Below are experts of layer 8 (counted from 0) of a mixture-of-experts language model. Rows are named gate (a neuron's input weights, with its number), up (a neuron's input weights, with its number) and show model dimensions 128-191. Each number is 50 + 10 x the weight over its row's rms, rounded and kept within 0 to 99.
Before each expert's rows: "gets" lists some tokens that make up at least twice as much of what it gets as of all text. This comes from a sample of Wikipedia text that the model never trained on. Tokens count by the router's weight.

# expert 14
gets: ")", "s", "ers", " years", "es", " time"
gate0:46 46 61 67 51 45 37 49 42 48 56 46 26 40 64 44 30 40 60 51 78 36 51 54 32 42 33 55 45 54 72 52 67 55 63 63 46 56 45 62 54 43 38 36 37 43 56 52 56 47 41 46 48 29 61 63 66 53 59 40 43 55 48 62
up0:42 42 51 40 42 61 51 59 41 46 69 48 46 65 47 51 58 45 59 40 58 44 52 35 47 41 36 68 38 71 50 48 67 74 51 51 47 49 36 47 48 46 48 25 56 49 42 62 55 51 45 60 48 46 55 50 60 66 47 44 69 48 48 77
gate1:45 63 52 51 43 49 54 53 40 41 54 45 53 54 45 63 51 54 55 51 54 43 45 59 43 56 50 54 33 35 61 53 38 31 28 53 58 48 55 60 51 34 40 58 57 55 57 64 47 32 49 56 56 28 50 60 43 47 67 50 58 59 56 57
up1:43 71 38 49 51 56 35 45 42 51 44 50 45 55 50 46 55 49 61 58 45 35 44 38 43 50 38 43 50 37 50 56 48 65 51 50 55 40 44 58 28 41 67 46 57 49 47 69 49 46 54 49 24 42 55 62 52 36 77 61 39 59 73 68
gate2:42 36 61 50 44 41 40 60 45 57 40 54 44 46 54 55 81 43 49 45 46 64 45 28 40 55 55 71 39 64 73 48 43 68 43 43 51 52 39 50 71 53 55 47 57 58 50 63 44 52 51 42 58 50 46 30 76 52 45 42 46 38 54 51
up2:42 53 53 62 52 39 44 61 39 34 32 41 54 51 46 54 43 56 47 40 49 40 33 71 72 42 19 45 53 43 37 37 38 46 54 42 44 48 60 57 70 39 51 54 29 47 61 65 54 36 48 58 33 43 60 65 46 54 60 47 53 55 47 60

# expert 21
gets: " |", " km", " |\n", " m", " mi", " located"
gate0:53 44 56 52 56 55 55 40 36 55 50 55 46 55 56 50 41 41 38 45 41 42 50 37 41 47 45 36 50 45 51 60 38 56 61 40 49 41 58 35 64 71 47 74 47 46 34 44 54 53 35 51 59 44 54 55 57 75 45 42 52 60 49 53
up0:39 57 56 51 45 60 72 45 37 26 57 49 51 47 50 58 49 33 45 55 58 63 54 60 43 53 35 68 59 68 61 56 53 42 44 61 35 41 44 50 56 55 60 49 44 49 37 38 52 71 44 47 56 41 26 40 30 40 44 41 52 73 56 51
gate1:51 46 53 41 46 45 50 41 49 61 56 43 42 60 34 49 41 44 53 40 33 35 39 63 43 48 65 65 40 60 64 55 51 51 42 47 45 44 50 48 57 42 40 36 42 61 40 51 53 40 59 35 61 67 56 45 48 61 39 44 37 31 44 28
up1:53 59 55 54 58 39 44 48 67 59 41 34 37 52 50 52 35 62 67 37 27 50 51 65 49 43 59 53 58 48 68 60 59 37 44 57 61 37 52 59 62 37 28 46 40 48 59 34 39 54 57 41 73 55 55 30 51 47 43 54 37 19 52 34
gate2:66 39 41 38 55 51 40 54 64 53 54 50 39 64 43 59 61 74 42 50 45 50 46 52 50 57 59 59 57 48 46 56 41 58 56 54 65 38 44 60 40 56 63 42 53 50 51 47 58 42 53 43 63 55 36 56 61 54 37 66 60 34 27 45
up2:53 54 64 83 56 60 48 46 40 29 50 59 53 52 48 53 39 56 43 49 42 47 60 31 49 39 46 45 64 46 49 40 57 61 57 37 48 63 47 54 56 36 45 56 48 57 42 71 50 65 68 33 52 47 35 44 45 52 46 51 51 50 49 52

# expert 6
gets: " |", ";", " —;", ");", "ο", "%;"
gate0:48 57 63 59 62 58 49 56 43 55 53 53 30 57 54 42 41 53 53 53 51 59 30 54 53 41 48 47 35 55 60 43 47 28 51 61 67 58 56 50 49 60 43 36 39 51 26 32 47 36 43 56 56 73 40 61 53 41 39 28 61 30 60 28
up0:58 51 55 25 38 59 50 64 50 52 43 47 40 45 35 49 43 47 50 42 45 46 58 42 57 57 43 44 45 58 19 65 60 36 35 65 48 64 30 50 26 45 59 58 58 43 61 49 53 71 55 34 49 38 61 26 50 52 74 43 32 56 55 51
gate1:51 38 60 38 45 34 62 59 49 61 53 26 51 58 58 54 44 57 44 33 53 70 50 41 60 61 52 52 50 38 42 34 45 60 40 68 38 62 49 40 55 62 60 45 42 62 55 43 57 66 51 27 60 61 53 46 33 56 30 70 38 69 36 61
up1:34 54 45 58 44 64 43 50 46 46 36 60 48 55 50 29 58 37 59 53 63 49 42 66 33 35 47 50 41 46 77 51 59 42 58 49 65 43 43 49 69 46 57 49 45 62 38 45 47 42 34 47 45 47 57 54 48 45 64 34 56 57 44 56
gate2:40 40 52 53 48 37 43 40 44 64 55 49 48 56 49 49 59 47 45 52 48 55 55 43 46 48 38 35 32 70 71 32 65 62 76 37 49 47 74 40 48 49 37 25 25 51 38 46 54 61 53 71 46 65 49 40 53 45 55 54 52 44 59 40
up2:70 38 41 50 49 50 50 49 48 40 51 59 57 43 37 35 59 53 51 58 52 23 57 54 53 57 50 55 59 47 30 45 65 56 57 27 51 45 63 44 43 59 50 36 47 38 73 68 63 43 61 52 45 33 48 50 40 53 45 62 31 52 52 50

# expert 43
gets: "-", " |", "|", " United", ";", ":"
gate0:63 63 41 56 56 59 81 40 42 46 46 50 45 59 49 46 61 59 48 62 53 41 56 59 60 34 56 49 55 46 63 43 37 57 49 44 52 49 57 57 75 41 37 59 36 55 44 60 58 41 48 50 51 46 50 53 56 50 49 50 60 41 42 51
up0:60 67 45 51 59 63 83 44 20 42 37 56 58 56 67 49 59 57 52 45 60 48 55 65 58 41 46 35 42 49 53 50 60 48 45 36 43 47 51 42 49 51 42 67 29 51 48 60 39 33 51 49 40 51 48 46 60 44 48 58 69 41 45 53
gate1:52 55 56 55 51 51 51 49 37 45 42 48 63 52 51 58 53 66 44 61 58 59 63 38 47 50 35 58 49 61 51 56 48 64 35 80 48 54 48 46 52 52 55 46 54 60 49 59 64 52 65 38 38 62 65 48 47 62 49 43 67 45 45 70
up1:52 31 41 42 42 48 64 49 46 36 51 51 28 44 47 49 51 45 66 49 47 36 37 62 52 52 66 49 53 52 48 47 41 49 64 34 42 45 40 43 42 56 50 51 48 41 46 32 37 41 51 52 54 37 45 70 59 52 50 54 57 44 44 40
gate2:50 65 77 58 51 53 50 59 49 66 32 40 51 58 54 59 62 62 40 28 47 65 53 49 72 50 26 60 38 75 49 35 54 49 62 63 64 59 60 46 54 56 60 56 49 51 37 66 52 60 50 41 55 54 56 64 28 62 48 34 54 44 52 47
up2:57 67 64 45 59 58 31 52 65 64 44 45 53 55 45 40 52 66 51 55 54 61 57 43 71 56 47 66 47 51 46 53 61 59 57 64 54 51 59 54 44 49 59 55 59 38 38 70 34 50 55 46 25 51 53 54 47 55 53 41 59 48 47 62

# expert 20
gets: ".", "–", " that", " part", ":", " +"
gate0:61 49 39 50 46 41 57 60 36 54 38 46 58 58 66 61 22 48 35 67 59 69 62 45 52 42 40 50 62 40 74 53 37 59 49 51 57 58 46 48 59 41 46 51 49 48 29 37 63 51 47 65 44 47 51 45 44 51 63 30 57 52 54 31
up0:76 48 57 54 46 34 59 31 47 38 50 45 43 51 64 40 45 57 37 45 35 36 56 37 55 50 48 50 62 50 49 52 65 62 33 55 37 44 45 56 32 51 46 73 48 55 59 57 39 59 40 61 46 53 57 47 29 46 53 50 36 49 56 58
gate1:57 45 29 53 58 47 52 52 42 51 42 37 44 61 50 52 44 49 44 41 55 56 45 51 63 55 60 51 54 59 61 52 48 45 39 55 55 63 52 60 57 61 54 38 65 50 44 47 44 61 45 61 50 45 48 46 62 59 52 33 57 50 50 54
up1:51 51 46 51 09 43 47 64 56 60 53 44 50 55 46 56 66 42 42 38 43 39 59 47 51 50 45 53 46 60 54 31 54 58 53 63 50 37 43 42 31 50 48 50 55 56 53 57 49 48 47 51 35 63 64 39 48 36 38 41 47 54 51 37
gate2:32 60 55 48 40 47 39 26 48 51 29 45 53 52 52 49 47 70 49 50 52 53 52 22 59 47 41 66 47 61 76 43 61 53 46 54 48 48 60 50 33 45 47 59 50 51 49 44 40 48 53 38 44 37 56 48 63 36 76 48 46 46 51 52
up2:45 56 55 54 50 46 53 50 52 47 64 48 27 48 43 55 45 49 47 67 40 41 42 60 55 56 65 52 55 51 37 48 29 55 41 67 49 43 41 53 44 38 57 38 47 42 62 50 59 55 45 49 48 50 36 51 35 46 49 57 58 32 38 41

# expert 29
gets: " by", " with", " from", " as", ":", " after"
gate0:58 68 48 53 63 47 49 46 49 66 40 51 74 58 46 47 67 53 54 46 69 50 43 26 59 69 45 55 29 69 33 44 56 60 56 63 48 36 33 61 38 56 44 59 52 45 48 64 50 56 44 59 56 51 36 47 61 46 49 45 48 45 53 55
up0:62 46 52 57 45 64 42 39 37 61 58 55 49 43 54 40 60 33 46 62 44 48 57 38 34 52 61 54 38 35 29 48 45 54 64 58 39 69 51 45 62 47 51 55 47 42 33 45 50 66 53 48 50 59 45 57 37 52 54 50 52 65 30 52
gate1:41 71 65 51 58 63 34 51 51 56 42 44 59 45 36 49 65 45 54 54 56 48 36 59 46 58 49 44 43 61 56 51 55 56 52 65 57 56 36 52 57 67 65 41 58 57 46 37 43 51 55 46 55 50 47 54 57 40 65 34 59 49 58 77
up1:70 35 51 31 44 43 54 47 76 62 57 60 53 50 58 40 51 48 43 29 36 34 78 35 45 50 38 39 53 46 69 52 52 66 52 52 46 54 49 51 44 49 50 55 47 54 47 52 35 75 31 37 50 58 47 37 70 55 52 47 43 50 40 65
gate2:52 41 46 55 48 46 51 47 60 63 49 49 50 55 54 47 45 56 46 50 44 55 70 59 43 46 43 29 56 75 52 56 61 57 43 44 78 24 30 54 63 43 51 65 61 64 46 74 37 46 49 43 28 35 37 52 51 63 50 56 45 64 70 47
up2:62 34 48 51 45 48 50 43 28 48 29 45 51 45 52 46 62 55 50 40 49 40 42 31 51 60 41 53 52 42 39 60 43 41 51 52 45 73 58 60 44 50 35 62 47 56 55 34 58 64 37 53 55 59 48 46 47 43 30 43 47 48 46 60

# expert 17
gets: " ", " las", "×", " Career", "–‍", " ~"
gate0:62 36 49 34 45 53 55 55 40 54 62 46 40 50 49 51 33 42 39 49 45 44 53 48 51 46 53 49 57 47 70 56 65 54 36 53 43 47 38 48 48 52 37 41 51 63 50 63 37 55 46 41 64 40 40 46 40 51 53 51 48 52 53 55
up0:24 53 58 58 50 43 40 51 49 44 56 51 62 52 49 46 77 52 52 59 41 50 46 53 63 49 30 65 43 64 46 59 54 61 63 60 38 49 37 36 39 55 60 68 48 39 43 48 68 37 48 59 43 54 40 40 57 48 53 62 58 42 40 58
gate1:39 56 42 63 49 68 55 63 45 52 41 35 56 55 68 41 36 63 48 41 66 48 53 56 70 69 61 62 54 48 50 45 38 56 50 59 34 52 48 50 39 47 52 50 57 54 59 52 57 48 44 45 47 49 36 43 52 50 45 28 40 46 37 55
up1:29 52 56 62 45 60 31 60 39 48 39 46 47 52 67 40 39 50 55 51 60 44 57 49 59 56 56 46 54 42 61 26 41 48 71 68 43 57 57 49 48 47 34 46 42 62 35 51 55 68 30 41 47 61 36 38 53 44 40 39 47 38 53 33
gate2:64 39 57 47 48 37 48 50 45 48 57 42 57 45 35 57 57 43 40 54 44 59 54 46 45 39 42 58 50 44 44 53 49 44 48 46 53 54 37 52 51 53 43 47 83 63 53 49 38 47 28 39 79 32 47 64 54 57 38 46 56 50 35 55
up2:58 41 57 52 44 55 64 60 54 63 47 69 65 45 44 58 54 48 54 51 44 65 56 51 29 56 54 49 52 50 33 59 51 39 55 41 53 47 30 58 50 49 51 39 62 67 63 60 47 54 42 44 51 54 53 66 46 36 41 62 54 67 53 57

# expert 4
gets: " to", " as", " such", " over", " under", " including"
gate0:69 48 51 39 42 56 42 45 54 54 44 46 53 49 58 87 50 54 50 44 63 49 52 50 61 47 55 66 46 46 37 37 53 46 62 41 56 39 68 47 46 51 51 67 56 51 56 53 41 46 56 45 43 59 43 38 54 37 46 45 50 44 66 45
up0:44 48 52 55 52 52 68 49 61 42 63 55 44 55 49 40 48 47 65 55 23 59 63 43 39 52 44 58 36 56 57 66 53 54 53 44 47 58 40 53 63 53 61 50 48 29 55 36 52 42 50 60 63 67 52 58 48 45 33 56 60 36 59 50
gate1:55 42 44 54 54 55 59 48 31 57 41 46 51 49 61 25 36 59 56 41 56 60 50 49 46 52 60 56 53 65 44 51 43 62 51 50 48 30 54 34 61 52 49 49 46 39 60 45 53 42 47 57 48 39 66 49 40 64 67 47 62 68 55 59
up1:63 57 49 66 45 40 59 38 41 60 44 69 45 47 51 32 43 73 35 35 55 53 56 40 39 66 57 59 68 57 49 34 41 66 64 72 57 54 32 41 41 60 48 60 47 56 58 47 54 50 39 43 58 48 52 61 46 46 40 43 44 44 53 56
gate2:37 56 47 38 77 37 24 37 65 59 55 41 39 40 51 50 45 54 62 49 49 37 63 47 42 54 35 38 37 48 57 47 42 66 29 46 49 42 79 57 51 57 53 49 56 36 50 60 37 43 17 52 50 48 52 59 52 47 42 53 33 63 43 46
up2:37 47 48 57 41 58 50 52 40 36 69 47 52 59 63 38 48 29 70 56 44 60 51 41 48 56 46 43 44 42 42 42 45 51 55 35 46 53 52 41 53 53 49 50 37 43 57 59 44 37 45 41 30 48 56 59 48 44 39 60 44 50 61 53

# expert 38
gets: "|", "-", " |", ":", "\n", " •"
gate0:53 69 49 73 47 84 40 38 52 64 52 59 37 46 44 55 62 57 52 72 45 41 44 43 62 52 55 63 46 55 49 65 33 46 55 46 46 54 55 33 51 46 45 53 62 32 42 56 51 51 60 55 56 55 51 45 53 57 53 54 38 40 48 52
up0:58 61 43 62 35 29 55 57 51 51 34 43 38 51 49 53 44 46 59 61 65 46 46 59 40 80 62 48 42 49 56 48 43 59 49 57 59 30 47 49 39 41 35 54 54 60 47 52 56 55 39 51 44 48 43 60 40 57 46 52 26 48 58 37
gate1:60 51 35 59 45 48 57 40 53 44 48 23 67 55 57 61 54 52 66 51 55 49 56 54 57 54 77 49 58 58 50 40 56 38 63 65 58 70 44 58 45 66 52 50 72 46 54 41 52 45 51 63 52 38 57 44 59 54 69 46 58 24 56 45
up1:50 68 46 61 47 60 47 49 55 59 42 66 60 54 49 49 64 61 57 42 35 52 51 43 51 47 58 50 65 45 52 51 50 51 60 52 50 60 51 56 37 51 64 52 56 44 59 47 52 42 62 40 45 49 69 42 53 58 71 57 50 43 56 54
gate2:57 50 49 52 45 34 45 56 51 60 52 46 42 51 46 53 52 37 63 42 58 47 55 64 41 32 57 53 29 58 49 35 61 68 40 52 62 29 48 47 46 40 63 39 46 67 60 61 34 49 51 40 64 69 49 48 43 37 67 46 47 45 57 40
up2:59 46 46 36 33 46 55 45 64 47 56 28 52 51 59 50 59 52 50 56 40 45 45 47 60 40 53 46 33 79 43 44 47 59 47 46 60 43 46 41 44 49 55 66 64 55 41 69 53 62 46 25 59 57 34 36 35 30 43 49 50 55 47 57

# expert 19
gets: " ", "–", "-", "/", ".", " $"
gate0:49 60 33 27 30 49 65 41 44 46 59 57 48 65 41 46 45 48 42 38 43 49 39 59 74 58 41 53 45 47 36 55 41 50 66 57 32 42 54 49 43 62 51 47 55 55 57 65 48 46 54 32 48 52 62 52 54 48 39 59 64 58 62 63
up0:54 51 52 51 57 31 58 51 32 43 48 36 66 55 47 55 61 60 55 42 65 42 48 40 51 48 56 52 39 49 41 38 60 58 55 59 60 56 55 45 44 69 51 45 43 47 36 41 56 55 47 70 65 30 49 36 59 55 51 41 34 39 44 37
gate1:74 30 54 54 57 60 46 40 63 46 56 56 62 44 41 61 52 48 64 42 63 52 68 33 43 53 59 42 24 67 37 57 53 52 45 58 44 37 41 51 49 56 35 49 56 61 52 64 76 45 37 73 55 46 36 49 45 53 42 49 49 47 45 45
up1:42 54 49 48 47 58 45 54 28 57 42 62 74 52 59 60 67 47 44 48 63 39 80 59 54 39 41 49 47 51 49 74 51 54 70 46 46 47 59 51 36 40 64 37 61 66 37 50 38 63 47 52 24 51 35 42 67 63 46 53 58 59 52 44
gate2:53 34 61 52 28 57 50 57 58 42 55 36 50 57 57 51 41 61 55 38 38 50 46 56 55 66 55 41 47 78 34 54 56 48 60 49 52 47 41 50 66 64 70 41 55 40 47 37 39 44 41 67 40 49 52 67 53 57 48 44 51 57 46 36
up2:54 39 45 43 41 55 47 63 59 43 48 32 53 56 53 50 61 58 49 47 36 70 50 52 59 59 58 53 55 72 32 63 58 51 62 37 49 48 68 57 63 75 63 43 56 41 58 44 51 40 43 65 38 41 69 62 56 58 39 55 55 49 44 46

# expert 18
gets: " in", " of", " on", " at", " for", " In"
gate0:58 45 64 55 46 34 59 52 60 44 53 43 50 51 57 45 37 53 33 52 46 52 66 27 46 51 45 35 43 69 52 65 48 45 43 47 24 65 55 65 57 71 68 51 57 40 47 50 54 70 51 34 45 51 40 42 36 44 51 55 47 69 49 45
up0:47 56 38 58 57 65 31 43 48 50 52 52 55 48 44 54 51 45 70 51 47 39 59 50 53 46 46 52 52 35 48 52 48 58 45 60 76 48 43 45 26 46 45 48 53 54 43 55 45 46 54 59 51 41 52 37 59 47 52 39 51 41 62 68
gate1:60 26 55 52 42 62 40 41 43 48 63 62 60 51 47 45 47 51 55 64 45 54 45 43 57 51 53 76 53 52 54 50 56 61 60 46 43 64 38 44 57 33 50 48 55 73 59 52 38 38 51 67 39 63 67 64 42 49 42 51 72 40 58 51
up1:63 39 40 57 50 28 64 51 48 34 45 46 39 42 50 37 36 50 60 61 62 52 48 43 61 48 44 56 55 47 37 53 55 58 37 53 46 56 48 54 48 55 41 52 49 64 50 26 51 60 44 62 72 47 45 65 39 43 58 50 19 46 49 49
gate2:27 55 64 51 43 45 62 66 33 52 37 50 55 57 53 49 58 43 48 39 63 53 42 49 57 66 57 49 53 54 55 31 63 43 56 56 57 55 45 47 46 48 37 66 48 52 36 48 30 38 54 55 62 54 49 70 50 38 50 53 54 51 42 39
up2:24 38 60 51 55 41 51 66 54 25 49 55 58 57 50 50 41 55 54 44 43 49 35 48 53 55 52 67 56 57 53 56 61 40 57 48 42 62 52 48 33 65 36 52 67 46 52 48 53 55 76 52 65 48 47 42 39 41 34 59 50 41 64 47

# expert 2
gets: ".", ".\n\n", "201", ".\n", "202", ")."
gate0:39 45 46 43 47 50 49 42 65 51 41 65 65 54 59 61 41 64 32 60 43 44 53 36 46 64 72 52 46 53 33 67 70 51 45 55 49 39 59 28 37 51 51 45 65 41 66 49 65 46 47 55 30 62 55 53 39 65 42 51 54 49 50 50
up0:59 49 44 46 56 52 70 57 58 43 53 43 53 52 54 54 38 64 43 59 53 42 55 52 55 63 71 35 41 55 61 50 60 58 50 62 61 56 54 38 19 69 67 48 39 64 50 41 64 61 39 44 52 57 70 43 51 47 37 35 48 54 63 57
gate1:44 55 46 53 50 31 55 53 50 61 53 48 48 50 52 58 52 25 63 39 48 48 37 59 41 56 50 50 47 56 46 44 61 67 47 63 45 30 39 49 48 51 38 49 55 53 48 57 51 25 36 48 56 51 51 44 55 53 67 37 40 61 41 48
up1:64 49 50 43 42 35 50 61 53 55 51 71 52 54 45 48 43 49 43 28 55 49 51 44 61 40 48 43 55 41 76 40 48 41 69 46 57 41 48 38 59 68 55 53 42 52 45 44 22 53 51 62 46 57 49 47 49 63 63 41 32 50 64 55
gate2:40 42 62 65 55 57 44 55 57 47 71 63 55 49 57 66 36 53 73 55 60 42 52 25 37 70 77 64 68 59 54 56 39 35 54 63 53 39 51 39 47 61 55 17 61 33 41 43 52 40 41 60 38 51 29 42 61 32 51 61 51 48 31 50
up2:41 32 52 61 58 52 63 48 56 52 39 52 57 54 78 55 45 48 46 59 41 57 63 51 39 71 76 51 41 53 33 57 49 71 44 50 49 51 50 31 47 73 67 34 48 48 58 39 68 61 44 51 36 62 45 51 28 52 49 64 62 60 42 52

# expert 45
gets: "|", " of", " ", " other", " all", " |\n"
gate0:42 63 58 45 58 50 46 69 37 37 45 65 45 64 58 41 46 74 39 27 53 60 36 43 61 43 48 60 48 61 65 48 52 51 44 66 66 51 45 53 45 53 63 40 37 66 46 62 55 45 38 50 55 45 60 49 49 42 72 54 60 40 44 44
up0:59 52 43 51 44 35 37 34 59 40 47 52 51 48 59 51 37 27 62 59 60 27 61 44 59 70 64 51 48 46 45 67 35 45 34 52 42 53 41 48 47 56 36 55 53 41 55 37 37 56 55 45 33 55 42 46 57 43 33 37 45 49 59 62
gate1:60 45 48 48 52 47 65 62 52 43 51 38 61 58 36 57 55 40 35 42 52 42 41 39 61 43 53 57 68 46 47 42 25 44 43 56 43 58 60 60 56 74 69 42 63 37 50 54 61 38 48 53 46 44 57 45 56 65 35 43 43 45 25 62
up1:55 53 62 45 47 60 62 53 53 51 58 34 67 51 51 50 60 42 36 39 43 42 36 42 76 41 41 68 59 34 30 43 35 54 46 58 47 53 59 56 44 65 59 57 58 48 54 69 52 36 65 48 47 31 49 47 47 66 35 50 26 49 36 44
gate2:50 43 75 64 59 36 49 49 67 34 55 49 37 47 64 54 61 60 54 60 43 45 51 28 48 52 38 47 29 50 44 52 47 53 65 46 55 58 48 47 44 36 41 45 52 51 47 19 52 49 69 43 63 43 52 55 58 52 50 57 45 61 44 42
up2:55 62 50 61 53 65 56 41 33 49 61 35 53 48 32 43 43 41 46 43 53 46 43 30 73 51 49 42 56 46 38 50 59 32 31 58 51 59 38 52 50 56 43 44 40 51 64 56 32 64 51 61 48 34 54 46 44 50 55 46 54 55 64 41

# expert 27
gets: ":", " first", " and", "s", "th", " as"
gate0:43 44 54 33 47 39 52 32 58 51 51 65 63 47 61 63 54 36 62 46 68 56 61 59 33 52 51 44 56 48 39 51 33 44 53 52 47 49 53 45 51 41 54 54 55 56 70 55 62 51 58 72 61 55 72 33 55 58 60 51 61 62 50 46
up0:63 50 53 43 45 45 55 59 44 45 55 50 48 51 66 49 30 48 56 77 57 56 55 46 54 51 35 55 44 64 52 58 63 58 61 50 36 60 59 73 54 34 50 46 41 46 35 42 51 57 48 43 30 46 48 57 52 51 65 39 48 67 64 45
gate1:60 32 50 60 41 49 52 47 48 43 39 51 68 56 66 51 47 57 27 50 67 17 55 39 41 51 48 27 47 48 45 54 54 46 50 55 27 59 54 42 45 45 36 29 48 65 41 46 55 58 47 41 55 55 37 41 28 53 58 51 43 53 64 45
up1:37 55 42 51 40 56 63 59 48 51 46 46 43 48 57 48 44 62 57 57 41 55 55 65 37 55 58 61 64 60 51 23 63 44 59 44 61 36 51 28 58 47 56 55 34 48 51 54 53 39 59 52 31 72 63 63 42 69 34 58 48 50 34 54
gate2:42 59 54 57 74 52 56 38 46 37 58 43 45 58 52 56 61 51 50 51 51 39 56 52 31 43 57 47 57 48 61 54 41 54 68 55 38 55 42 46 56 65 39 53 49 43 43 43 49 64 52 46 54 61 47 45 57 41 22 52 40 47 70 58
up2:50 52 39 56 59 46 42 51 43 64 81 52 51 49 57 36 78 44 48 49 28 55 39 50 52 61 44 66 54 44 50 57 44 40 54 46 57 64 46 47 74 38 40 54 52 35 47 58 54 59 41 47 71 55 46 50 42 49 20 61 40 29 36 59